Below are experts of layer 9 (counted from 0) of a mixture-of-experts language model. Rows are named gate (a neuron's input weights, with its number), up (a neuron's input weights, with its number), down (a neuron's output weights, with its number) and show model dimensions 0-63. Each number is 128 + 24 x the weight over its row's rms, rounded and kept within 0 to 255. Numbers have three digits each.
Before each expert's rows: "comes before" lists some tokens at least twice as common just after its tokens as in all text; "gets" lists some tokens that make up at least twice as much of what it gets as of all text. This comes from a sample of Wikipedia text that the model never trained on. Tokens count by the router's weight.

# expert 3
comes before: " of", " to", " in", " the", " and", " a"
gets: ",", " was", " and", " is", "ing", "ed"
gate0:165140135111130158108124121085092088134150120112127126107105147161162122140096105139114090121147131147094096116128104114112114114113099159098179111123127160146136141124136128114112144095142054
up0:132118116093157171111114133107144133122109148132120065135151153189189120115121155164096116104182126133122102140172093128117127143048074164120126116119120122142133148135118113127160172136095102
down0:122130135160118088135144154108127137111125091091132167108100108074084147119156130114193147148094139120121137134098144148141104110148159097127089139099169118126103078117124124149147098165149157
gate1:137121161117177132086089128095122115144167076136160181101123126142092156119130136156108096106117140170144144115136148121113103128100095133081149122110125136123067147110101158147132132134167067
up1:116127128161130126104125077113102123137080096124092132130163100086159177108147134136106126151112153115128110137086116088162108118140108135122125189153154113117139134149115111132170068120146108
down1:134113070166153102151143135111107093159130095073144138172156091162101165121164103130120137154105136154134168104116100108118131126105101139111177126098127142115117117149109163143103126069120114
gate2:125108119101105116101155159094082109134148119147174134140140105141130107117115131098125102145172119106102143114108124104157149150115135088136139136068139113125135110129144119126142138184118143
up2:124156101168157121153161123126099120154095084143106150131131100152099129142139122103157088133119083133110096153117149146202114111123125171139119142108126080166168135138150099122121114077159119
down2:111120181139161110063120112107060128136122126159163134135132161115117112117128147138114140116141145130121096136087161131149102124099141129130092108116120107162131122096093110097144136105150116
gate3:138109115135112174160149118099113175133165152075147122123128075113160103095145127118136157107100123146142157098110094097117131129126154175188123102103147131149125138127164190107080143131145127
up3:119085123161144116131130140104135089113101118144159094067120141095111112158122090109122169138100115128138130133105130126166106102154183139165194139097117129143141124141152152181114143138188122
down3:174111141166107138165148158112117125136149125149154137105152118113123142107136134114117063108153121141128164129122141132117113138113151134181108116134137137161113144099132148154082113171174130
gate4:143094132077106128166121103181160119161154117150133134132104126120086111127142108183129152169107118111100142159096109152145171093114147095148164105102098134154173113082150129146109120161153151
up4:138130161110112164136146113131153115095093109118132150137113116126125133141141109137164073133124132125163111116111149124184100120084077122122094100136111144144124156083118071122127075146100137
down4:137089174140128104184146124114145098135115138110125114129112091157109110137126119147111141088138113140115146177110131134176128091086167134154122111118108171101119118147134123100104123092155150
gate5:133143118140147103127143117100110121105191120140122146133139138120109162115150093114110112089108132155131151134126143168084122119150106133115133121133099113133121129116148187136171108185151125
up5:118142118123147096140085118095132151130093111094110113143130161129096182097117076144129124130142099130103140136102085138139146114152101129137134122104107108089119179120116132138094131116149123
down5:148120132052134124124155113148127117115168140148140141092106082165126144111134146112092128135120126164162159124139168117114121123149161144132117126124169119162128106173135110120136134158129117
gate6:110110092121078140114115131101119151107133101155141124136130127152073073107124126129104134125141114096108126079085104137107115131091124139109116133104080078119137146154143100071126150134160143
up6:142163139132134086110095150094162105118111094134094102116091172161130127147133137118127131179169122080111128102103164128105121147113144130142110160137104160080140142125136152138121120091152120
down6:117137087134127129113098121179111158150107115114123158139099099114163153110127148116132196128055128121120117116158105130143134119150116140139162115121125112107092118081147136125142098089137133
gate7:143167132104135103132113131180136169118152112143121139149108136112149102126114153110117122130143110110165142111138088155095124157112128125163132130146111116133140160093155165142143098141122168
up7:153146128185090138136127156127169169104142173098108123117143116106139087141167141093177101126163147140135096134133118105107115137054165120134106119137122147152146125104110151132176114140112134
down7:118104119108105137094127130082140129123124119159143117107115093148140145137127104133127135137114133161124156160125120116130115110169096153066109156135171117120125147117146093118099122122122090
gate8:140115127113117082079181120175135167139135133107112156130123184148144123101128154095117154137155088133139179162081108117150150111088092104151144136165141143150124153085148156170146133107112122
up8:125140099097131136114179118144127114109138134112167134142114124152140115128074106105138134188114100112092096126153141104122074108073136118148111126125147160096145170157104151114126113079135113
down8:119123143179123103112115133135146121103129078127124107122171142126134121167127064103121121103159125138142106124135130137109104180134115093113168117114116114085131188108151138098146110124132106
gate9:129113149108093173155137143172110166106153148102105082167157107122096137114155132208171117132133131145142111150110140116115131080089082157092169128130126121139177148132105104135119107141146122
up9:187148127108136107161052156158163168135124139156155095145172143144129146142156114173101164129121146157102120130095089100144125116164136148109105126119111135106139142147130129145163081085149127
down9:110173143086162095162082146097116094140116141143151127125152105098137162110111141137122148109129134137106123190128101158162154121137160125112130081110117116098112161164118168121148125108144114
gate10:167134060167148106150122133117122156161126143138163165136139073090135088099143154120155130105119123088144166107148102104104137163101095123133145116126105132118121154123122124104131176157099113
up10:132141136142143124149191139154136146136135146136115142179119123143176105099124111115139129167139103145160121146130131129123107092126115096144179161115129142101138141093126123138110163126127166
down10:147129112110126088126140143109141163101166083131095108115155151116120177167099102128108086132086109124137144184126141114140115139139168148102141150142164127157131107143118170149143112177119105
gate11:148125143104122131134123148129126105127115119170084169104112184128138150123093070146165150123172131148134146086134141146128133124127147120152157143136143081153126125154141145103158125133156141
up11:087084164129124108088103129150117141201091097138130127117109126111130155163164132109164109142124073146115127134117138139142114092092124154187158102101104112143172092126074101130100174100113141
down11:146135092096104163093151126084122116095126178106122147124111140120148158138132109136148134105105117124114140146103140170156116129105114112122109159111152102134144111137125103149131118111103147
gate12:093090131120077105102110161118107149146125185105151144098090108116121104162109091126117119115106143132125095101120153158142141168100117148119157156128118136129122172075156129144110180126135115
up12:116149119133142158105153173101135100136106141101092093143136128114140150139123093139165128165140096101166151091119166169096112100105082089150112097169165100140099154097160124124130120131137128
down12:130106047164110151144154120140134118110117153082136131154128076147122158123116093131081150106141120127153142143113147132109134097124126156152166079143143159096133147104126133130106104111151081
gate13:117161143097160163142146144132129108065103191128124157141128152108094118124114147137098149148136154122165091120150127187104119108107136135110156151148147114126145171097136091124162118164108148
up13:123099129144115097153162141096102142170148104097084132141115134133170140092202097091098169125150130117136116096145119122145073139097148091088160118132152134130115152110134136135124163117122125
down13:105155124146105141103141131120136187205156102140113137115164173164118112135137147151072147121133159160163140137133155129131103100129116121093165145114150148123129134148108139174113118118178153
gate14:126116133117141147160153195101191100151126154156117149111172127123160121121097124130151150125160107085146102122088117148157153110062099082149162125172147108169133152094120121138100135105127135
up14:145086165135124098113120105159086141134181134139104164118135148126129108115050123109125152125082125147116083148102107092129163148086116120127117167105122084144162100119092156128112141107107135
down14:101101109158129132112146068111121161120111070091167076123106123126126135105181115141146100117138124123119156132106125121073117152151145135097148090128138184110141105132125135143134091102094093
gate15:123100119131125111127122171086131165138133115081077131125176159175151083109158116108103125093077117110144117148108127131090144078098092089135149167114118125133141145118131125135100151101151127
up15:082108143134141146117097125167134098142115170098094110129112136149153163101165127144083139144138168098170162176156108136138093142109126106119125110114137134146153104112121102154143126094108118
down15:106134160131163132133129135119128106138134150120124141141129113122137151142128115134148149113121134105127079153134092113136147141108110091134154079172098078108096180108134157095144148110099158

# expert 6
comes before: " ", "|", "-", " |", ":", "=="
gets: " |", " |\n", "\n", "|", ";", ".\n\n"
gate0:163124087137138123100139120119092152137131134107093162136101104124132158153126107145124139138121156125119121098132069159114163131099137101106109135154121092175164104134142110149119130172156130
up0:149104082114127151139092114120147156108152135135108110095122160145129151119136143124160116160120148109130105137122095140135128135133094100117119210109129100120122073120141117117095114104113051
down0:096105167091131089130139095140127138120092136124153111146127110121138138153107148118126141092179071119144119151122095088128149152158109126155093121114107097149108105141102109133085132091123156
gate1:116125151134157114143189137136088104130116120128135121158081104124120164175108156147111141122092146156130123126128147134119213131089160174126114105144143087124116155117170137101114122134127150
up1:113109122150148108137118115152161125093110128132127104105149146124099124110103077124170143142095103093147117171157146105120125129115119111120130131106167086160097166117113115101171129141126110
down1:120118088111119109116117123086168136130073193121125171161136155135159165120092102132154172108138079075125134117144176121146136155145144110150121146075116116106122150129141142123124103182113134
gate2:127154165143098138140121157112115126105112150143117113116102117139126102154118150159153139153144148139126162150200130118148133140065131120143118130158147090110153167116109099166124150124103101
up2:164136126124119116111136107144052121146128100161155146104147108121160122142136130093104131148114124139096127156134128108126128133183134144141173142182094165119121134136126129118092122114135127
down2:120132147155116081172139146126150149124157059117072135122192115146114157125119150122136135171116086093127144104151131135114129159106116147111129162125151125129110124135130114090097165092141137
gate3:135130121126113121090147157119114140140132163141141143140096119120101121150083160113117127102135124171109148145156108087069147141128142083131091119141125109164147141115125166116114140137071116
up3:120106164144134066131118148130104120084095117148122095086175116137092117151135097140132132106116137145120114123153070122118098135185118156074119111114083116090125162129140126134098115097120152
down3:146111131091167111136097134167162142131122130102153113140204142123112164094146125132154157103135138165112095114072127167121136096121111135145160142091112127132187148108080155082111149140115111
gate4:105134117153135101128130111151159100135162170155192129112130116126155161150134142123122129082084123146148133127126123157138134105128127142148142130171138081121072134128112135131131116148137143
up4:168104153131111189099122168095151101102145076132125099148125159103121157124156131105135154090154101130145107130138081123173149092138124107182161148133123110157154123134071096149138126176124123
down4:105161128101132122148168184135103155128148131126106142110159105139107148147138110147130165145113116131117140177124121123122113139108135085171136112105100129097130123124121140141152095127115124
gate5:115150190120113135111134160121128145126125130129118172177152140144117151112148114089058121113147134109135159139129150131138148151129131142118114118119121104186134123109132142113083125130089116
up5:176166119155111144195124154146150119159129098141155140133123132138149098149129151080141129090124163124083124136133162166110104141107110141153147125106158117121145143115148121134145145120099107
down5:103106140110113147112133150094168168135119159161121157188111132110111101131104134144119104142127103099174089124113133099137127122068198143141114154092107122103138107151095132150150105153146161
gate6:141153123163130187080156109124123157112133148161142135122135156128129102174179090135107118095123160140123137128143114134112170131100091083121113137125109124150128143081119118099085162101087113
up6:139113123115130127156154082148133150101131140102143110133097119135143126105145150133128147155162120095112154165109131169155139141074131089130164165140139153138137140182138120144131149102118106
down6:127139127113122145177133137109124167161138126147097166160134113142152155111096119119147151158148094125099158120152134124159124140091163081132150096064140145143079090151127114146116120144152164
gate7:147172097131142109115108135116101147114116121115140136126171116143146141172082119078126137108122118186146109126120143108140168128110119152114151103139161109106151128098157118130120099117082119
up7:150131132109096129165141107081155129126119109112155099163140098133157110112130101145121132100085100068167099137108124120153142153118116149163143170162114141130078132121135183147140133119126133
down7:133125136115094140116154134109132138149127105134112114166098151135168110143148146098141147084123102102162115113142117104147046105099117138141187117113081124091105099135109139165138105143127156
gate8:115106097156165148095073107070091154140140115156147112169122119149141088153123121081122112123131125137113108135113103096134144154167132113115127130105106108131108099137129129128141130174136159
up8:070118150133154160137165146113128157125145125090106122139134124119095140117120161085137095132120135112131160116115089132115137140106131139100144161137172155182165154059087132135109156124137089
down8:129147116126149111130136097101167148158124154144156132164130091110177178097106130154148146152079096093133150092149106131114165114154096125164084089108133147115153135111162127139122087121097091
gate9:095144141145121132113123126137156126141133103155152149142106118130101156134184121132119165084172112090104139140128157138153200162121090112121159160144115159103077122132157109144140075128147145
up9:144115133110142138134140095133091127134147097092113108121136146141126106157154126158129098174123149095119121081090134112124129098111126131161083139070106114179144108105126149152162164107160148
down9:127093131115117126170167147143114097121151112111172146144132150144149134130122093099154149129084156166093143164148131071103129140106134060137099114098168114151111130147132119119084096151120116
gate10:064135149104136140119105162138124143104130136087102146081172129118164143145136154133117120144109105136099144109144157171115110149093118146114092150142152079098129095105105151112123140159086151
up10:100160136061083165144176159119145132171117136097110131122152133162149130132147124207138141141141154142127095139141160116141149129134149126117111122125131135138167136120144130134127135126121144
down10:124158150123180106124103144131183112160126096144115119137129143124159180111106138138174113098089177106125148140132131150111115134147137124136149169109111138112141113140142127168170145128135125
gate11:113161125119145106109154145092111114127147175144108163107145123125133127123112097086126072142165140133095129149168141078151149129083128144140144073144081140090161101150130123141117140135109142
up11:106127136133159117165132094115110125147131129099077103069125168145138108120128137133130146075138128163148138138111103123136111154140163085125140099094077135153152159115117150169155129093137176
down11:123093151133136130142152117108177118119118127126125079121103146113147162125133104141134120138137061128145151105157111125101125168079127087142160121125104110089173109151138114115127123121136174
gate12:122176103144132143125119121104104116175129162116079129124162167151160136129173110128128102142160136125167131097165146112173157132091079124129139111143157126141126092133136136106121096164099143
up12:132130110141133179119117117114133131179101109126123120076154124173139131111174105155152100110090119146142143131145142138098120153118159145148085162097127140101169158132140088150152131080108145
down12:127155148167111114128139144093105117121109131144114129163066148121101134125115156120105134096152138125166120100094146145141151162130102145134128140136197134110150116130136116104141107125106120
gate13:142180147145142126109075117115124100112165111167115111133136102115152140162150126113098136156140135112157129111141102123078121131127140131142135100162140168106132139129185140138128118173063131
up13:151147143127139090150152071091100081145123117111096083150111141128091104125135154125143164118127124125121118103126108158114118125119177117147130157159167149138141091129093141129121173148114127
down13:139146122129117131129096124076108116137139118148190161148106093155162104141124174152120135102152126129133118151114122165185101137059152120121153143143072164153150147109127114127123107123151173
gate14:103131109170104135115115128109097165080140128083127117131114138129109188170144148094128115156098109120138127109122142172126119129126117094094103136104126127118091123089126149143109121133102127
up14:145158132123102108105175083128156107124096106147113146114149115143129187142096123104176152127135129109112154130160095139111094102104136133137157104200132101136116115102131155123111125110111178
down14:153082105136116179111088113099102122128145130118131109168125177125155151142089126164130123153132116126122138135147144138169115144121107169139088151066140129120105116122125149158099128113152143
gate15:165126104147124164128125142135080133085115148120123173142167123105133123128149087112101135096128165128108152135180175102177154148110093127103127117121106102133138141115114088092102171099097077
up15:112157109158160131109150125118176080158116123090149134141111143121132107106136144126143193151127161130113113118111109106150127124096138160139149179106096137119181113159112204104132157140165119
down15:149125136092108118115142102086155141158132173183155145151122126107134093114142110148165132100098137150123134129144142109134131073105117142090153110147120160110151116119138166154120102091124175

# expert 4
comes before: " the", " a", " The", " his", "==", "The"
gets: " in", " of", " to", " (", ",", " for"
gate0:100128117156106120098136126131166116127141151141150141133125127162145120146112126118123103176117106148115079071142141131142153083085123124150104103125133134142147105156158160163122093123144164
up0:158104127121099118145100124164173074140138130142147140124092109143176103105125152131098141133146110128145138106152138112115109182158141157101143112121129124135096132157103117112117110184166165
down0:148130180154134130158160159122115094113107121111070083109120129158131109150109101137112123143139169125143168189124135150147111113071107117136106114135141139153141133110077148146126138149127153
gate1:138114144122085122150073143111144108139099136098090145157144141138111101125147142064121108155101113169125151073106138091132103137093129133104137148112160128167140115118131096129142082137162133
up1:145137174168052089136160143099119113161140138090115102121144130154080144132108126126143085125168120113057146132120124153162114125133105068126120141145142156117128098155117143124117139126132123
down1:169142115145142148107136145096146123156136113109128089125141134115136182086144137145139115131135142081094125110132129105149153112149155110169132122141125139109131134156137140171109126140107115
gate2:132128106157128128143102159122145136149129148125140149093169172139129162122125129181154145166141131152116111125143120128156107138134176141123147092161091131117115108146152100159167106164132159
up2:107170148134146132138108096163147100122100107103134144135159165105108163121130113141130124102057105126102155129090120160106119111153115130128146109157084096170142123144126153101140116149112138
down2:106137144085112079121142155110156105157073131113092154157156119144121129103118113108123163115093130099135114186070141163114145137114154133116151142145142126121134141164151123182105118116120093
gate3:170120132132095093144158142163141136136138132089124159144114115115111111118155091109164101131107093153141151108139160123118115091108122128125194108104119123134148147160120153135126114125116088
up3:129150143113086092118104093132132147113136101133148156126096138099086139149093147110130173147065138164117146086112115151148135137157119130104115142105072111154128084147090102109116142154092140
down3:097087127139149137118101117152086143144099105101136131110159106131162137080148131160165118147135105128115112128132137112119142130100122161125093159108124110096140111086168148098157133119101160
gate4:151128150070120127135117117182182124159077161155118114121139108127142152134113116101154097130102114144113106135108140114108093124134155090132136136122156155157112106173126089119143149151150132
up4:174094110155150165167113132144133150119130143147152153147107156089138087130095163147127109123155106130120097151146121129124113093191139148141139145141111151069127129125165111124118131175124151
down4:126116119132171100146106151066090121125130086143118156184134124146150165107109128127151129120120111132104106097164080127146101083122173147177130108141098131116126134135094138107078116138122115
gate5:135111115122137114188103118113128109129103147138130124135160130129122167108128096126121146166129143096107130150170155119087041138122145113129090130110148140152139129143080131088131106135149141
up5:154121124140147154159090133116131102098171130131153132112101063151131090148135103159162152153139160113122156134119116099092129143104090128127118137127133134138131144102080095073088108146095129
down5:120088116108153121130130169117102173135146152094138137151129141142134139088141139076089086130134122094155141141153145154130157100165152149136103204166134113119151092128108173175121153108127141
gate6:140171155143143157116139108106063158138133156121141145169099127170133150146139130137138129165166102113141153124156136193161101095116119119120080103181146165139127144142177143115111107144112125
up6:153129128176155109154133123124148105146101081146127139149096112097123129178107108151120188152120128104105164130134108170124120126154105115129108158115086140126190157111143119133112161108126141
down6:121149128120164118158121126148147130134148160138171133126141103138148138138141155150161102167118140178122126135094112130107111071052134174144121147111144106179120120124123110103128122131164079
gate7:126159133160115129110091123084135145105138153088163135133092137110136138137152096111092115107150121100109111089143129133138158115138075127133156133135125176107171164144122149089137108135129117
up7:123133105153131172076140162148182147110115139101156130118138119107177133145101169115136165136116136147148109150114178151145133149085158162152169104133126136140111126110076114158118187123146091
down7:169123137104147132162104130128077122079130140137100120111128136118147177145135152114156128113140142129131111153156109068133156144078104112150094151105086117116137122124141126116107163114092137
gate8:079169143145108157123118130094125099115142112115124099143145138103134119154129148172132101127127144097136110091076110152148098132080135119085147094136140126172127107124138091118122113160170145
up8:149165168071114115143111145094102163147143135116130147131144143068106118109134099120159136155128119150142123143165121139146149118105136129105130135145096143137145171085107133142144149165147140
down8:098126119121106154144123148133139119094113130090152112147105141158098167121077170096091146133174151105113148143142166097155160126137119136107123097095131111098152103140144129147104154119132112
gate9:119125130114155149117134116149101163145088163142149154111083097140098093127134119116105112104130127161123100118118136162112127091103075160155137142131095126154150143117108138091146152171158131
up9:099109107129088137116125095113133091174106166100114093090162139160133127115135168095122126124087127159171135150128119118139081150106143134138145138098151127149113138079146102157129123148123114
down9:124129096123139154147109118153095119089127146122118116127119152105094139162139106147140195129118175101108107155080095098128113101170145122130096164141107102122119121142126109118094109114129166
gate10:175168108139141117126120127146128153144117120111132133159130100108134154141141092128166159147148137121142132075141164133157124111079122129137095124135138172147099158092103122160162104110105146
up10:168128152123096161132141147141133110180113095097119137146131131148143078203151146084137111164106098088133166139131133114175119113116129155111128136135094164125155168136137127108111150135122111
down10:121129115101087131102118092111127145144123102154121126107141145165132113120140163113069118113120120117143111133160102152128128170126079098087110146159111174093166121137139152135145136117159127
gate11:156117100147133130101084129142156166127109168127147115116146104126138111156140154166136070085116127114145129130138113145127158156106116100113141150106125134111083141119137112142131118136131136
up11:131141089169136113147103114135147168119062137105077120126127140103121105171108191132119137104136159045151110125133102112127120146105138131136105146157160166110134145119134159107122141186126151
down11:143166110135143133123151076148109141137128052142144156115107128142122146143141136105165112143153148133124136178094093172163118104142111146124083156138109130121105136138162140102119088111102146
gate12:108134131094115141121147137130179180130119133153122106153160148134176129108137141084147104131140121140125112138090161121144133148081095082154154128153137148179124132144126104133158115156154103
up12:104163095115105124140133106141138168156125149121121113182162131112135101156139158119141127132178137124117091084116154117171115073125087151129058104134137117145112153098153154133167118153138104
down12:138137141179137108129145094130118093148113117128119105133123128087115135111101150138153173135121116181096155120126103098123127089137163101151137138108136162085153111110105139110110157093141108
gate13:118159173120128105139125127148119141111089138097146093109098116137123151127163160141127143142150078154099131097104121111124138143098149118167186135121087044134144150139139106169158134137118137
up13:118148135102124125146114169166131122158165176116110133063075050136158110153169107103149124120133121117076163119145099117130146145159116140177140124163107134094152161108122130117113127101129163
down13:079152100108118133107143119157145160136114165115182147154115163092161084157127134162110127143168141131108116167139131124137121121140131115098117131127128116189103109160135134100114118122138096
gate14:163100108131146178124124116100140126135160115104099103163140155150091109116137119137165137106142110129117095117079115116133095120120144155119121093168106062124162114142158140125175127121171102
up14:109116131111132099126080119167106147143108136141111102171104099104178109127126111159083093094113109123127150187161127117119100165149173134096136126145124121127109119129152150138157129117136112
down14:129114114139094162142097109113151125117134166090167146135116162120090089121131114155173113143101182118156098122127157136140087103118065131123147133129066186143122130127100101112148154120128149
gate15:121150172101139126128136150126171100139095110169120158155129105131119127158132144167153101115120127160107116083167109130108123105128170132126081143121102111154152108133143100136116062131135175
up15:087098127152137132140111108103165100150122173178123109111128127133186108132097131097150137090109137110124095100136133124128109148112118106087117137164166139141111151161145096141125109162187084
down15:134104151114111157157135123118100141105145112089134136099120122148157150107131143106107087102094176109064134140133148104135141142115101112125139098150101129099131121098120138131141108073122092

# expert 0
comes before: "1", "0", "2", "9", "3", "4"
gets: " ", "1", "2", "0", "9", "3"
gate0:144153104154110118070145114073185109133147138120148140137117124112172104123131091138116122149110129154104135111125091169154130168083125115159113161127083161146100104130125108103133150146143151
up0:119132134085111094125128130156127109103158128095115107095169128111122136072108112110090102111150119076103134159138141110162150166169112134106144161105108138172113115120109118119131112110137068
down0:153132117098124160132111106175183113113110098125148114137126134172089172139079131131123162123106140100108146172099142103127155107128140134116160103108121139151149121126151084154113143115164147
gate1:101114111123164133134132108152150109109124097121140122140127118113129144107178129113104186127158071130123137139152114137116168108100096140093117095106121129086102118128109117132114104082115106
up1:105126123089108107146150157102116102110101116132156117129151108132123092116103099167140113115094143124159106106119129109143069148135173146107103130127132094171148117112105156109176162116096124
down1:121161089105098110113152091134126127121153147151132115130157101100122166143128152165096126102158124137123132098161120097134126116105138106119111106061179150140122104130151120112141116105093097
gate2:129087143082173097118083141137113160117111110116112144120127150087102186113115115126129118123089173066119150143129141137147141128109119105109115162118149138131100161104156132150173133120121131
up2:116093118110102107135131151147135098131160149120130104147146097109144179101150119157084123125068131104083114117115154152143131132142134130100105154073128147137134115097119124092114127092109085
down2:135121172154131148114120123134143132134153152141104093130111116128127115097145136134107099120133111082095107114134132127075128161122171106157138150108115098156120103135129140111168145154175072
gate3:092124114127135116118134102121149122128155130104099117076112119163116129110128103141126153123149116149136112096133151126086124145114135106113126152112155148142136101142146119087148128107118127
up3:114178140130160126112111113151166135139158150114113110097125090147051106141114117113123144105125133157119145111181081124120172164115119143113136109104135116141106103146165148149133113108083155
down3:117110139118141132119167169101138103119127080139120131106102134121169158160098084143126158106128126134129110139128131159133087143172127190162124120156126157124130148109108125109105095129080153
gate4:132156131166129125143186118136098132141129159165147165090099117095140095144125147128118177126105121125092077099109121136146134099116094172148148167114148130079093168120139140135125098144136117
up4:102110125104100121112173150132158138140142111116107140124125159151117105172136140144155119141131138144090140123132117106129132128174190141067119118125140100143114101124106117145140112137178139
down4:143160137158099116128118165081164134184135117124101119146146126119151094146128122174123126142211090142119123108137181124101113066172119107113101180142140121121144170127107111123114091129128161
gate5:121112119129117131146138130146139127104157143106142136170164125165073135161180144161140146094110146152136127119122121117151123157090147106119114172110088126084127125128124072137171172140130110
up5:145109130107130124131125094133148080114137128158110118139124119132109134128147150126154146148073168130130124136136125090169114157152123145094077114126143105117151136103113076169126112130097135
down5:098115136111116151125184166146140131113142130129136128112118204139152107147108129128081118097157094115156131125104130150133134106125137133145143128134108155150131123135129127118115166130204110
gate6:115120116185125132143107147111108193142128100160120133160099162122136145123093172148119148119157146120101185113150135125131107138157104133135094138122091103125145161125135139126123089150089158
up6:162124086116124184118114120153124134172091107104091130106122126101163098159090117120136119175100150109115127121125113116127146135186104105108098111118108173099158102104118147085124136142124128
down6:144128140152125171172163137134125110210137117128098116099094189154129130159141155128105136151098126157132076094137113155132141114145059157181142111144122148132108131131109132113161120129128129
gate7:133117117122138149133114151172120127141143129087116152170139098159105134171146151161117103074126155167145140115142115138119118157103125108135143162095057125095111122144135089096156159118169117
up7:140125123114131153139149147151120122147121096133106135163135126156102143129150114154162132157101114156154119119150140134142122105116117146126137158136100151166146126109113158160083128100099133
down7:122166135134093124182119096118125103110121148145124121100153112150102113142150154162158089107086100083128134158156143113151123157089160134122116084141181145143124147133114148128102125113071144
gate8:104129128142118118139152127112102125082138132130156104126132141163118125179111169143116115176148171125158083152089109097132116142088080178099123113085158126144144133137161138081102135147164122
up8:126139098145116187175081108134142144150117084123119166153125122117126119123152135123108144165104139159089138101133133136122114100134112135114083115135071148121130148140189148107118113138147129
down8:128141090145112108155151108132130165103117116126146120150153144096110135103143122120121060131194155128150111143149192123103115100132140111146173106094133166099110124113130143135131130087130125
gate9:152127129152098103118133184102110165104132119102150144147152100140131087151107185087114113156166163103118120134163110076126114118067151152105184138122127118157102128135131128158094127117133136
up9:194124131097136147132128126137100130114125135111115116114128145134142092158149126112099043121152120168084161096103191112107129088128147138136133145170111139161100099098155138145149115142137107
down9:097129149179153117146150113117113110141142100125119141146127144076078155129121120130118128106093102124142112158145146096116122087125133090117175109113078131122139176121091098147128126119099144
gate10:111193136145126153172136130128143097109143121128145155111132192156156127174156157137095157149151111144123124142109107143145122084121102113109129113125129118110096127113129134137152126160102079
up10:142147131104138109132101150147139144131091123131092133108126143117129079117128113167157133135138139122165073099155091122163138140144093198109151134114099114140163144154142138127120152111142138
down10:113131107115078151129084123103077122121163143124138115101155098096167139127119147097098100133154134111144108166096088118128149119119129152103174131113162130121108079112098104127154136123131141
gate11:110118134148151114174156128160114129109117165120148147174124094151121163128170150111149129126107099132085107119165147079130089124144096144067143141137092111150133100124106149073114115129097128
up11:132117143123147123141106125135114126089122145099129110132103162186174102133122152128136085138146112168068161107142131076130152157189124127113140108159170123154110115131122115141170120139119121
down11:116152175129115134111113104146140134104092093108136150130138106114141128145130147138167116132135107117095127174090080115181116174162093169091086128132165115135143110146148113140147124138136139
gate12:162145146088123095158132148106132155135143072160152174087118114163147112143126128144164173143122128095114148150129128162145139101093153096129157135131132114121148162169102103121175107117074139
up12:101157108129142169152159133112140151115114124120149172188111110112126145157127129141144113089134137130102106104145134114102140119140147141137104134096167115121108181114155131130109130165128123
down12:133124149127127135138118124138056098146116102143104121142135088091092147172151139131140123149075153108135158125115123143106133105128113083144128168145106108133137147064152102185124130114112112
gate13:090119109130186162144120106136166130193111121119093123146107154149086084110087113134084139099122150100154126100166137110122107141132114132159116107159137107143145100124153093140120141144088155
up13:146119153170148150127129116116118194087134134169128149155140097111123187122124119115171173127124122124096080124107088155133125149132170148096126096147140169093142157124099129102131113143116133
down13:112128120079159156123136153077107128094203130087160131116151124098136147132112144131125122162137139124094122078116133144169141059057148169112098139133138121112101121160134123133134126178143083
gate14:145151102079144123099149152147128147122154122125103136144123139158163127134125120103079097129124120131118157134164152127114095095118130115136179131112146122161139118158144110089097190128147134
up14:140150088069131119095129098104135111151142136114123135100130168163131122103102099112124115132093110100146161148119157122123159132101104109137130122122164099173117146139142138137129148132147131
down14:121147119092101137088197133134130100153119141113164169118102148160132121181164130141108102097140098127156142104099137132166138103161113146127136175149105153127103151157154194138128135131133069
gate15:157121129112132107166136153156131143132109145096157141183131132170106151160180154167101127097125131155134106134143120120116120120076144129100125149129080147112117124135159090140153181127140171
up15:102143140160067120113121113123132138165114083142122137101115149148160137144098139143128140127113169187164108149117095129095103103117146093148115137116130115085113148083113077120131115105160139
down15:092128149165131122149104135107091156118147074127153077137152156156113147130152130145161131134123093112099117121136162118070104118157108165097160125151152093154142120120169173085117154143120157